Experts of a small language model.
Size: width 256, vocabulary 16384, 43.3M parameters.
Experts: 48 experts in each of 7 layers, 144 SwiGLU neurons an expert, 4 picks a token.
Training: a variant of SOAP for the experts, 7926 steps.
Below are experts of layer 2 (counted from 0) of a mixture-of-experts language model. Rows are named gate (a neuron's input weights, with its number), up (a neuron's input weights, with its number) and show model dimensions 32-63. Each number is 128 + 32 x the weight over its row's rms, rounded and kept within 0 to 255. Numbers have three digits each.
Before each expert's rows: a language model's description of what the expert responds to. This comes from a sample of Wikipedia text that the model never trained on.

# expert 42
Prepositions and conjunctions like in, on, at, and, from, and colons after infobox field labels such as District:, Family:.
gate0:140151142115153107134148151134107092171154138088190167178156161161138167130107082193125118099092
up0:134175155116160140105169039136060096117145152110132098155152121123118154081071108138152128124064
gate1:124182198197176149182116093137137117098147073106108114094190144103124124124145120165146083073137
up1:174071125088131094149096112150089075137095134141169130172116136102148121193111114171192157157098
gate2:104139194119114109123123139124147124120081114124103132189134122104110120137172125049128114076041
up2:113143131105181090214117171148155155150098138121090105179121104150152161131088115097128154111100
gate3:161196141151172105111101094095100095120148200079118076096148145115117112173138172131123133118123
up3:157157089079136186145061153114128127175142106135165166086079121137094135147082160074110096121172
gate4:104091115128192149150113138136039175110124056163170086121163112146091110137065133135127109135096
up4:114179166059122098137074147114096117129122189138094104116161150100113152148147092178134117077079
gate5:117169125077108153142167193096067126142099057128123119199139067104162089122106060143171152120148
up5:156118099122064115110148184141152135134158118124088077155140114107117112170110160146116188119135
gate6:116151116127081126188190120114163092166154122123149184132169113137105160163090113157177169132104
up6:130116141109155170112135141072127150125135083102078101151095073132131129168123090135111114207129
gate7:156124114179125114129106077093124114137159145099172147131115149166123115118138111168162096102131
up7:097115101123119137167086100123048131134156126087077121138176057094167165138126095113175085116078
gate8:161081138152137132068123184142152127168167091153203122133067143189126100165098148129157113158138
up8:081160144096130071064160114141154125097123096140166127153175141163078071148090160082113165089163
gate9:134068072067130113168146136080128116117151106132125095164207163132098141041171107131144201160146
up9:137066102132152097123119129151118184142164112080109140137118133174082127090115139049138125063036

# expert 18
Short two-letter word pieces inside longer words, such as in in delinquents, end in splendid, er, ic, ot.
gate0:140098119101095152171134130111151161120095070126151167092159123114149135109099106093178114154098
up0:141155094162144147160132131111097191126126133166124150113157157115093171089158139163148102078130
gate1:138152162130133108132135160150098133085138153158140108109107156105111130130188165098106087135144
up1:131154091163183157150117141185111115118137180133111118111167112110165113155131105080082086094122
gate2:156080146099156160128122130142119122107168147109086083127077145158059131100176129143169092140158
up2:153050136113135124078100154156077133120095114176110070101121119117107086143104163106143144085098
gate3:097101128198122227105076141113089137154144063188107088125105157121144208129167161131115134053124
up3:102172052126127086186093172130040143177099181154102112143092106121137127152125109125146223170079
gate4:125117138149125077134140173078125059156095141161097130158097089178093088159118160167107142166136
up4:173137212134080165133095074133089145089117066122167128146130154142096065170155150073131144079127
gate5:127154140130152103085107114111113104116072122095185187129136107112082166127096144157056106079143
up5:140171143106123173140118061103098113096106161131136118150191145169182193108064129129158176131116
gate6:154074136092129066149120102148072108110064173130075151096184122212084171137106156115132138130105
up6:087108059105110096111141163113115122120170100106183180089114117130126158084131126131140164102171
gate7:184126091147144118153054101107174086138099164081149094105114132096124159181141149150130154081108
up7:116199119124107172061175130140149097119162117094157106183148167084124112140102157033111101159112
gate8:153159156107119111171112170160091069152139116071070124128159053109132139127165130139091133152171
up8:121134121136111071129161118108198106114146141118140083160122132185149131191140111074145170066182
gate9:138169181072119139159089157126137146087117124096170153106135098088081117122093168199143086129119
up9:147190175124119093096138165097196152168097120104124154112110119097107125095142229128201175201150

# expert 34
Ordinary nouns and units in descriptive prose, such as area, km, wood, village, tube, plus Latin species endings like -us.
gate0:113182150138200177095128077128117110084100124121130129140112126145116119081175167082191150105124
up0:108191110094159133072100025139078104138134125106053137171165162166180167143174112117118124146117
gate1:104077080145128122093161120111200155133185094136106161163117103167156092118077145119074166104104
up1:128154132134109113080086135115144081131149101128151105129095101150034110137108107096128174117110
gate2:161098134102134124126102161082158209147124174136198084152130162143126124059124166117196089178081
up2:078088072106115142143154081117140089104146100106096185145148084121107145126117122134148111157108
gate3:193121117091141122105131074134118117157107157162127065091115123123087090087127162116136149156153
up3:114084104073152135097169132105232182156154113117099135165083083179118108146145171163155130090088
gate4:124109127130098096150153035160154074114112150150126168187071087134146064108127132120156122187141
up4:083113101134098147116123145124087162114113135140079118105142190095083158084082050127174104126133
gate5:092075146149145087134133104104028117109175152076138123140165167103159108124208157093117186116157
up5:112176153170125070057086105119099105186169137110079204124075103080122122169144133170092156128150
gate6:145117099156126110160126123168180142135124135170138124055126136145140070147129131195147180145129
up6:073138136078167172114125157112100221130073089094167120094136140161161097115115132159183099123113
gate7:095123119120152105146166144142108138104136132133149142118106116065106144111147079162139066110125
up7:090137119099126179166162104074107078129111107102079140070122145148137117112144200129050083116108
gate8:149055150174142115122111147165095070152103131125125092175164131152111129134134105118133063125061
up8:100184148056139098107086119170178129112163136112164065154115153124065167091119113088147156134143
gate9:132143123096122114134135128075130109082192142113123077114106157090145099136141151151112197119130
up9:165092085130067120082143143095162151100150126129109097110094135144113122139159101195162113140140

# expert 39
Ending pieces of longer words and foreign names, such as th, rd, ical, ular, est, eded, as in spectacular or Gunnestad.
gate0:112163145133140114161083136186053164150106128141131138184184102096127154122111116037182140186167
up0:100117128118111119109149163080127155145155122141165121097166120072131141128153086109144146141146
gate1:114220118131110132157136110081172167136116100118172080140152154131112123151115126153084170124136
up1:127184145143148167120154166105094136104149186195146119088097117128152097124139144145131058124147
gate2:132107102120151114101138127124076129087075131147162115132089162073129127128158111154115155083153
up2:136115150106126133113131149124133104191133088158200135112117092100154132201130129078086078190100
gate3:152127124167111147120103119090175134122150081085141144104102095136143095129158175199140099125086
up3:111091068105131093173126130117121114116112136142154136127101197121112119140133098098106087094100
gate4:089177089126132110133194131122104143148132198094086151120159102159182156127110108101095128105141
up4:178098100143134080122096086133099138117099136123085127138103102123129143181161127107101121079158
gate5:143196099130099173142139082137114069138074111118150132100133099140044106085155094170140133146096
up5:110171058106164154174066132158158122111128119136151107162156178033124164114109169106148140150099
gate6:106146116140151065156174102156120118117149127159153177120152095112151114177149181134097106126133
up6:127170179141081129100129211112186152108199127141134167128147150099099092126044108133091054134130
gate7:171092122101082116169139108160190102136106109124113166121097101112083127139136106106181116074091
up7:163139170120152119167142137148114109125128094129106133095114108119097123082151132119235145124142
gate8:153107169122098146152122085127129103131129098189153118097098072123162098129169138142090132117145
up8:130170136143176091164116126098093121086099127123147130160194176128139168197143139129161060126144
gate9:081132150192095098173101130074130143101101102140135108114085137102122092133192132121152082119146
up9:156104150149123116148157040147093148162194154106169130098116150147128095116099126148140163146118

# expert 8
First piece of a common noun or adjective after the, a, in or of, as in part, high, long, "conc"retion, "prec"ise.
gate0:140129105154138092169138132098127142199121129134128107180096134161121136091176163062105141118107
up0:110180128118117142089057105145135179045126098136121081110217116126147123065147119218146126131149
gate1:189138102093131111123131089158122118119094158142128174106130101065073156150131130186144164069110
up1:173117108136075217160126077138112190104108134127085132146071096093179103139121172205093156141126
gate2:150104117103112136119076153129098105101168147145201145134161152120091083104158136092163110174110
up2:138141137088171129121094137141149093110148144160189149121119126157148099142144099070107085114143
gate3:140097139187099151120148118118126110156107106106162108186095067128100169190105102124159125164112
up3:095091105118118138134063107169175085173059131148156155103104169175133151113109107080137163141092
gate4:106130198128074108153066115112144134142171148109141150132134161113144140137145125083110146127095
up4:156141110098107107112111133115118064099115103121116152087127086101162161129109118145069156136136
gate5:109121122197137120109164123134095110139106099195100076135120104149133124131100136142118074122125
up5:183143142087109165139141128083161158190127105168069150150198175180094131128173067100083124149125
gate6:108113118185141191115132168214167116132120115166137191109091120152120119107084082119131094118077
up6:111136175178159095159149135134136107151098129126147135121151176110091197166138127132119160106081
gate7:123128157133140017197133112066160154127107111159058118111120165144116170161146109126129133156123
up7:168144143123170162118125084137098115127087137098116137134149116080141095034134146175196103099061
gate8:096099152119132052132144082171103119152078144119141115139119123141101193132174105151129160127165
up8:117070074114117147189136146121178123109135079151096151095134137144150115090127064179160128194138
gate9:108107136137127156102108087161139124181196152139174169145142129106160143098180150099094168124126
up9:186113195073120142091142168130110089203164148126102118141156175088115162122130126146115126108104

# expert 37
Middle and end pieces of personal names after an initial letter, such as J(ie), J(elle), Cath(y), McCut(che)on, and first names like William and James.
gate0:157138137109074196105134121112108139148158127154156120109166166157248136130091128125148086154163
up0:144118125146107102143075071168085074105162131113085206113124121174130140113114155134181074093150
gate1:154192123143138127087146126123081169108058078084120180151110073085160153127167125183156099136123
up1:122060119158139179097107126152184122165174143102099083150079146153159057123099155118117129098157
gate2:090178132155135184072173075135116133098144150077144091090143091107152152141036126103143095156134
up2:170146092134082082130111157159091190102140113098122139117162127121117109129162147108130121164152
gate3:129091154188152099131142143102119150152095118125112145117145109151097142120134076098163101109162
up3:114115124177159181140186127123078147170167121161138068153162120106105141084105132109152084140087
gate4:084119113174202076152088115080132130071124081123053085087128137189106074100183103183128113134075
up4:099099141145152116189115105097097098135103108086146126143103157139143154131120096143155209171156
gate5:106121114159115132098171149147109117130163100145158208158074081121093106107197081165172175066094
up5:071143188116130124123091174101099148076135162165106106149184099097151054117116107099191175098122
gate6:120161085128110138161173116097135143173170151111130170067127095091109116125142099123124123133134
up6:129162127170189145112152179148099056123141104138173137130150165142153120096146157147147147173102
gate7:126122147124119114155136061142129162116156149090117129130141073103129156133123176132105130126160
up7:121142066163089147070126140085171121127106071059153155146120114117120101102121115117086107131137
gate8:114136153115176099099094106140204133119187165143142190139157133142140159190110130107151068120091
up8:118115150171142157161090055100164137135087177125139191116129097143152087185178106144089117112125
gate9:112110128211131140159058178112108187120209135133065145120099145150106106093115160142106078131151
up9:108155121182123181114150132167104127102148170136169066141091090094138069133140054135137097125169

# expert 40
Year prefixes 197, 198, 199, 200, 201 and their final digits, plus closing pieces of words and names, such as good"by"e, disrep"air".
gate0:130119113139089113093099170072165091100198150176096085144091115102083139084085145114119055109120
up0:057137120156120132124112195123134073160067126152117137105176110108122156155115128056127135103148
gate1:113153067159150142094171139196117112123134074129071080108136143146133119079114149220062129093109
up1:205143076118173158172209145077162140117103129121146147087156175121115120102110149180149127096120
gate2:121114135196140105130126175116117148101106108186167043098100055107085087110130198086159109145062
up2:158117078122147059093098127079109124105146119125117091101089177172105171177072096110137106091105
gate3:071117148084182114178138116131137122102110183117109092099188057159097144111176081109161142134119
up3:106161155077150139179144110132146071109176156161163114108137094103128187131135202112069142096085
gate4:119134121140116085100093156135031067147160130116202086095153179122139139079089074090149153059116
up4:129136141155118116150104168107115161129118108085095145079152149119143123158164153099179066080104
gate5:146137086130153173061093068169139146077139140128119140147128143055104182069123065127115121099120
up5:142094142153125179126075075150090074135175155106133100090162141192141101124160144186128094178114
gate6:144162150172145113122143164060053129146113105092139094194094100109099102133137188175083083171108
up6:130107114121072128144164087136174198176149128134125153120142161140092107102087149126138169175158
gate7:140143068129170122157105096150157060123219132103116086153133161120099178061131162175097120115128
up7:074118105143157163172157138154116147130121134178178163075117046105157130182089138074140125117118
gate8:126074078142162138130125124107167146182118141136125101123103120076144148092149097103099107158135
up8:163174126138132179159142146078132120109138169129148111106164147115153099128151086083117105145106
gate9:183097173144194089075124210125143151109169137094123151177120125126133106146084100162096155107145
up9:141157140140136060177126069181096160167127162182145054074170150110174233141068118119157149142146

# expert 31
Final pieces of proper names and places, such as iana, ana, ese, abe, plus York, States and American after New, United or South.
gate0:133135105098152107074103115201131179167215141158116088163168168104150114130156056066118181138147
up0:154106109121147167127134103085140164133050152186169136056088145170087142026117092190181136174110
gate1:142171073127102132168168173121164122167111173114147137138198128170105129132106103101090097143074
up1:129064157099135097097089079153144121067154098134099111129078118121132089136081149145128099132113
gate2:143089149174134067138163133062131174048104138058163157151192140130086143109161173117089107170073
up2:155100135090106141140092098152146164123171091137054128143112108105107176182116104177147147067183
gate3:117114091130124150122121109099139110108125091135109152104165074081045155120127121124116139135126
up3:099086141115131180113115175166095106157075175102123114121092107137142112132147059122103124134150
gate4:189109169132118149173100101141127152078140195120105127099113137120142075146083123123105129141125
up4:100183099081112157114148138109117144151125109177086155131115125107170144147145162164084129094173
gate5:132146161104111129139095128048173093145113109164073190101109079103125122158138147109182106111105
up5:086099127171096119072141051125132017129108150111129140116076148100127115121167127149145160100118
gate6:217149096106120102149166147118084160134119113169084154138076168119146161084081144175154097108159
up6:124175142142051193125101170071145090111139100116150111156067105143108195091129152150133146163075
gate7:108059155132126120084102152044118111110129123121114097169145126160159127148092149143069179163126
up7:152116135109086086177121126127104069080133060145157135136126139137086177111058168105142118136145
gate8:134122124182134110171091127126202168121159163175163162143199093150085165142123158125126100081104
up8:137147161128175131129073166212142095104159137132113094106180126097160116083116105112136176138119
gate9:165068133214106110147147180118087171089129145136162097099119100156076073190147089089125100113107
up9:134107117114162111155123107122134113094063120141129134155106169070162100071147117087162150145152

# expert 7
Middle pieces of split words, like roll in enrolling or ounc in pronouncing, plus common words after "the" or a period, like public, there, number.
gate0:191098101124124120102221068077107134163129107157104121129081156087113109099125046129123074132111
up0:137096161139083071136183082083066137159145149118089157139084116154127081106159125131138105115118
gate1:170105126165130151128158116119156119170133120101189180167156083097092117107113113090086072141101
up1:164118148144135100122122139124096115148065168089247164087097099156118038136080100122111131098162
gate2:150207149107165133183126151087101155148159130118085143147156142121128121123096107164147162137193
up2:095131113169092138150105146147144108132095093202126107135107194088146131127151082162133162162088
gate3:183119106144161143138118122089170137081123126168107117108104174127095077149144143115110135110102
up3:103129143147125092142172111165151110145136142113138152110144147132119115100115126152132162132141
gate4:123144078144087148116157151140147105108105115103116119112125137100064075157129153128130130156143
up4:135138184130124136132087109127143153173107114147114145150126085142172104145150160095152157133113
gate5:145165128120116078093109090094141142118191075085180124166143162042108139138133168069135159113180
up5:157157147114137121075060184105133150080115119144159118127115138122178137171135170142115150186136
gate6:115145104166150111184141085092106124172163103099118121113103139081055109126104117189143169127165
up6:106153118128166197120143146073137133099121092103170106139133100128092137099170064139148122037162
gate7:075129152118180148133115151113147136152143148157173101128090128121142124137097146141084195157133
up7:091055138099104119156126184150081158145117168146082109121169059080118093057175149150109085120079
gate8:116142182091140143141107130100140153115172133130166122104134097136121118145166151117192084189144
up8:100148131085118078133149214141107164100087131112155117074113135126152110119137115071139132085147
gate9:087090152165162103067147134155156104128111130171078157152162085140098233165163121127125097124096
up9:112131174192151189108182097136108191140134098146177141127090116164105156061114155054049050158164

# expert 47
Mostly the after prepositions or verbs, as in adviser to the, plus table pipes and odd mid-word pieces like rif in terrified or oven in interwoven.
gate0:096182099115176097127157133173132079137124131111149112109112165156074185141071127143084150143143
up0:134069091149158116199156117111170136120114130085164123134153068075091103088188163126145139093173
gate1:136137139138117148173132122077064078157152107161077105184170146113140103144132114126199095100128
up1:176101130177130192094111226147167137169078141156092087137090106084061164147201153186185124103159
gate2:072072117124152157121147209111149133187176138118119104130126089114086152165132166139092126168141
up2:078105130114133129121134178118108127159085128097116069161152120123112103141093138093121130116156
gate3:064139080125113091071144181135138129056191178101115074137165116162155127124099126127139113079198
up3:141147140144116075165075135169145096153122135107139104146147156087119145178062170134113118099085
gate4:172152127099149107113155156164142172175187118180133099083033082149171133152161140114125144137073
up4:097076074075106141105161152173131096113137180179109165097129122120183142129140169141127143136082
gate5:143095095157207147100139106187165173157192142112093127159089152073106148165074126096099146109132
up5:114157128167106190097117112110094165131157056156154098122109130146120108186130116144163125139088
gate6:132156148115124109140146122096147117174167120146085105164071118143119091099086134138147116130125
up6:119100124086122179148137009102174096087129129157169130155103168141124153096076135108170139097197
gate7:105118118161124127109148182136126115068155150151180121101125123186141141142080148184115107106074
up7:156145089104156047123119165077137086119088100174125129143134125109190109136086095146138131176124
gate8:080083142163171168137121162134109104095130138129112219120052125098100140153117141133218119155063
up8:177133198139138088148099079128077139101138167149080075116180143108140164106139095138063101148134
gate9:172113079139145168150147150100104189165197110113084137159110191133124145136142078168144114078115
up9:117174155102110149146123064212179143164135106099179110091089069194108150126123126157113152104135

# expert 11
Word pieces after an initial letter, like dough and rown, abbreviation parts like U.S and D., and the words not, no, even, and, born.
gate0:101105103119098080114093110153127100147127114152163082122150113119101119115094089154090144093132
up0:104151136093081121143146167182095178116170153144113149095144120140212143167133161102077161137172
gate1:162106139129144091163081131118123147123103137079095114130164150080105126151126098092091045163098
up1:113181106183132124137133176058121159143140102064169104153162136076111103146140124150080077168111
gate2:125188100172155091139150107162123174126113148144073102114175140100154083078161159153146109212134
up2:197146181158083125130148108106085167202111102154121121089118120159128174198134113173121161172101
gate3:146118148093107153084134104092148078126102084100147147116118156170096085107106144133119155154088
up3:113163116183147093131109133144163155065126103171146080068103199133113096098119177085126077153082
gate4:056098146123173115080124141103116166099108143136112150091126143140128098142132154136093112090144
up4:129106185157184099044128160160143142073110089175172136112143155156092140122095161161152150101127
gate5:145099120167197140171130112155140158165111092121082166107116136096083137120117138103187169160164
up5:120099153057095123082128130144120143128157143098104109095185066089138135122140129152138100250198
gate6:104123107186142105122158105146142118148099147105139093065126095097084111131143157141109059115105
up6:148141150105140143094135188153152170194143151194095135060136103199157200128159134130161115103127
gate7:079158141141153132148133088123156202108128150125146111123130139159155131088138103107159053152151
up7:162117120176093117147225123076109116193084119163146129083137127119095165123074106117146162117160
gate8:123074126140126145108129098052166107098035133167129132171152118070113103188107167134096151114060
up8:144150116135099105156177094169085095120173137131160106066114111131136126038124120164103134095108
gate9:123125170150120117099072128115190087112076167113164053135156148110132138127081191175157143123123
up9:058197101158148112158192135112104116110126136159149091112160145068092157099076182108154179115150

# expert 41
Content nouns and reflexive or subject pronouns in prose, such as himself, he, medal, metal, alcohol, often near taxonomy infobox fields.
gate0:203149136237152166156152160140063144145158149137074126148126182129146107112165062089171111114126
up0:045146124088041148107154104094134142116150085134142099148130089136194215114184133145103147130116
gate1:134127143100159149195122140138110153149104107115099130143200115142098195143122147102154131144173
up1:108122101087085106172135102145098132121073138134179128114172169060126154084095123138085096041058
gate2:148130129160133101075221162107157061169146106109076061155110144115065094120132090119127110109156
up2:170110171105151069122096157119138158117110140120154166074093101113150117109132151162075171064202
gate3:181120133137096153115116074102135090134070136136120108150087113118135108139138120160084124096172
up3:171144049194107153131211164149103127132123117129151078104133173148057119138104112108147119107134
gate4:129098130137137121147176114153172145090160146097089162198138110091142133083064109129115157182131
up4:092121121145101138035184105185052102126196062140111142155181119153164162112113105092183154078170
gate5:151121141111121165101158121130120138137122110173137193164188107102093122131211131124133060138114
up5:055144146096061110133157149165092179148101138058158136150086112103144112153144112114164124110128
gate6:168185080151124126082135159159136173109137110151105114138123118106142097140122087122121125081198
up6:201162101133155137108137153237114127144081147133101128189141132107085094130122165116176087128154
gate7:128100126131100088085160156178166168143159158153114087120141092062075146106073099139195116188159
up7:183168113084121109089166113173103124099131133079112115130204110123130115134116116122112132127147
gate8:126132122080130143134062122102105104180192138083167161087119118154124116150141140146126158186134
up8:136059167124132075130123149148099167102049140129119138165125155160142171105107146107111175132147
gate9:158123045123132164130148091134157115069150156048094128090164192137053186183121157080120133139123
up9:092088129070168127152172166103078140091110108116121128143078166175165142123096052160194107114138

# expert 43
Single capital letters or short capital pieces starting personal or place names, often foreign ones in tables and lists, like Yau W·ai, Charles K·opp.
gate0:113091132136149134164109140124159118138139187144130153117085158100142101124135114135181129105049
up0:112117133186094113160091141104081110112156169085142135157113127178153128109134096195054142132088
gate1:122155125066100094081135157126127164116155173082060146152136117133127152120105141107149057107177
up1:086166085128122095149101105114182157135108114131180140134112156100166119083153115185086152182103
gate2:068117193132133111102151121112172087140105057111133159160107131169114063152198116107139113207149
up2:164099107058100106148113129155153130177104134155146200105086113080089131147160097095155102199143
gate3:123094062140109179090095155107127104122149098134144154110181108181095121126150072168108129101067
up3:161117115139108171111108119151097176140187120121117150119073124155152097167132127164204160145108
gate4:190145155122102078164140123145130111046128106086076138167119130144133150128059135106114171117129
up4:067119199089160134110158092089065184115090134116095150122118122058139122140146068133169171137111
gate5:125133129066142149183132171111150032152072073104142147101107106103089092110129144144203149124155
up5:063162081105104116119110096134134145138139091113131085131125102131123131140118167082089119165149
gate6:129183149096130126160107083163126152170130164105081126164130099121112113097177150090118104056144
up6:164124146175093129191128128151177098150123125118168139126044114135152137150014177202162127103116
gate7:161131108185113150180136097092124113166163118150111117124117099103078176174102179120080132201071
up7:144180160117106181183178159142150115046137153188104076084101093115101150159159147097118154094222
gate8:123165164127166152137127117159111086152136098129124085138119160107145107114170148118074110121129
up8:133225113119127193116133140067120092166141090139105144129137098168174109165133176144066107097143
gate9:122127141135120133090188174207100120126113138105074125108096121082112125124138062153153097149165
up9:141111141174157098120111111124157145172139140087156130128142154102078173108113079139152118096125

# expert 33
Given names like Richard, Tom, Peter and David, word-initial pieces like F(ruit), and "was", "in" or "at" following a subject.
gate0:159124099078086127137160134175128129140148107103133145133138173135134093138152108112092093095090
up0:127153129088116105117172130108127059138132182104143100124133115137135142140128088192161171103198
gate1:196128119058133175141154130147161054080086129118125169102089106096101127182124150161167163139126
up1:146189126126127073152117118155131088147125103121171069172175105050168104177190113166117173094090
gate2:092087123139118138089169193167138099118148159143171147102075143159121071112182145055139108130099
up2:127158151167102169071110097118149156118167167123153106152120133090187125105067168184067086131096
gate3:151190178146091125133203137107132093089124079152101130147092109137116130062086158113114121052121
up3:147090107087157169113081136122168180112118158116144090158143114128121140135115178137139097133090
gate4:136163170124118146178124170189149114071161164119127126186107130129142138152117186122179081123136
up4:098094118038173053133225174101128175137096142102147131113159070075147155183116156116057100137109
gate5:137107132163149142114103178099103131114152143087090079101039196127190104109121147148148172116114
up5:134147071093146139120120093128113171160163214091105134083105137090139108129095128126122129142136
gate6:147165121179097155111168092129131133176122170141118145122100132051119146116122084094172132131099
up6:134102095110124140059125191153116144154146129161176106170071146109131103170187120148093137123157
gate7:108142157187137074169145091117148116059163126103163110148136170161167072150122147105206118135120
up7:122145109184077122157140109091158121113133157113177090016124101173122123099115093166103180130091
gate8:095142123187155064073117118113152126122128132113127091138099116141117128133120172122130094086129
up8:157119159107120180112139147165061098153118161182107196113093163127155118136160137133145137086110
gate9:095156054117152160119186143202142120193109135103082154162099133174179173117103133118109127199167
up9:080151139070158163152129157170112109100067103129140081152167052133147183144144169099109091158141

# expert 38
Month names in dates, such as April 2020, and capitalized word-initial pieces like Un, Pres, Part, De in titles and names.
gate0:104090120160157157107138149121126102092126169125122096131107116086107103149120159185122090103144
up0:130132116132131089145128174056120167138104118133143153158185131140132163164030106172166130150172
gate1:089136179106166123140087130135094126134150115166168151093103167123126145091111064131131100051174
up1:136167145157117113185102127168123166148146111099111115096103128161125120144155246136132155161149
gate2:118135068134106093126108072107171078118142144044155110137187150117143138107107161164140144135137
up2:117091049116095149151088120142131156140114183142161192141138079127135129092117106105119144116110
gate3:114094127174104147091116134100138118157132083208154154130177126132137123141152171069162165178121
up3:137133131146117084160094140125153115149127161111085081090123035146110102175114120092201101126167
gate4:090166182119139153109124067128136148124111095179146116141162132172121084131167116083105113110148
up4:092124127084129166124170092104115133159123074138151144152112185100107089160089143131108087134152
gate5:123119138088133106145052097113127085074136141164142173095167137106133143138075122067094096097115
up5:139058173155203127058163179100200095102137065105100130084138062175158148143188118184158135166136
gate6:084126127204167139128122068103154199158168144145130199127142144105124148089137163164164097095101
up6:133156144094170123140124116151155136130131144098115106078150115160085120178169145096146131141141
gate7:116151183173117099164142137160170112132103130117049155044119138103097170140157093109166105140165
up7:157118125122122183128104086105102137140160101085126167150121179055183138132171132156122148110136
gate8:133145119118199189158109159126138124123212153106148138115195174129094144222094078130146159081131
up8:097115100115107138188095080106185179104120134178125105145129144156125168137131167096128094126180
gate9:129103088151098169149086115116058122155079133175176059078105147100177076142169094102152120119080
up9:185126156133150126177079165181160145152181127152158160134107174093149125092139095119137165124184

# expert 19
Year-prefix tokens like 199, 200, 201 before the final digit, plus single bytes and characters of non-Latin scripts like Cyrillic, Hebrew, Chinese, Arabic.
gate0:154098123094146117124108112132168148057089130134186150092112150147143093184185078097172158137081
up0:180204116089146122125120102120098119141152098109124129129167119115135108103129160152081108114149
gate1:123110154206174149106117168175156161072133117112106151134073082163164189167124130125139130073128
up1:108132109135180169099160076127137076139129135207076136120137147139095136091083098110150115114091
gate2:186115154149103114115148183125135096148192170162166087123103157128092081105173098104142125106107
up2:107153126075139137144118164102134136146151177152154143088122087119119187162154167090120088082190
gate3:138140100117138078146095142147127143129121108115148112075147123153137142124134135137075187123132
up3:110160128071102174095112135095101159145194134152160122151101117175091075116098096155154134128123
gate4:164123125170185119119134111077131121080138136177165102133110131148118121125131110132157113172196
up4:121111182123087100209150160137157105184073098062068158114078139138131145174104106190152139113134
gate5:091169108119114175138097154097124139138086148141111058082154104140154111161081156122138108133124
up5:021058110151098098154145080109156186086113116145105103179147097136165057179160174082113163140144
gate6:090160149175018161113123161117135150117080145144140110170133137111087113120169193133134211172052
up6:195170141108153079169173149122159142068060100129109110096094121112186097100092131100112098138086
gate7:150108169120158119138137071137215165155156151145121124103136115061127170172182102063155116189136
up7:175058149117101090128040135144125115149162165165159109098144093169212090150131141160157105120091
gate8:139146121079109163104181135144109140085128148135112150141227169118191120124098098128140116118100
up8:184187093168139103141146194157153135126111131112114155104133093120127138110197134160182096077113
gate9:130126148075133104080058143117179160140169176173110131133066102161152138085132108095148155083119
up9:127105085061160150151115126140128093125123110141127130136113075148161097151106095114153128086108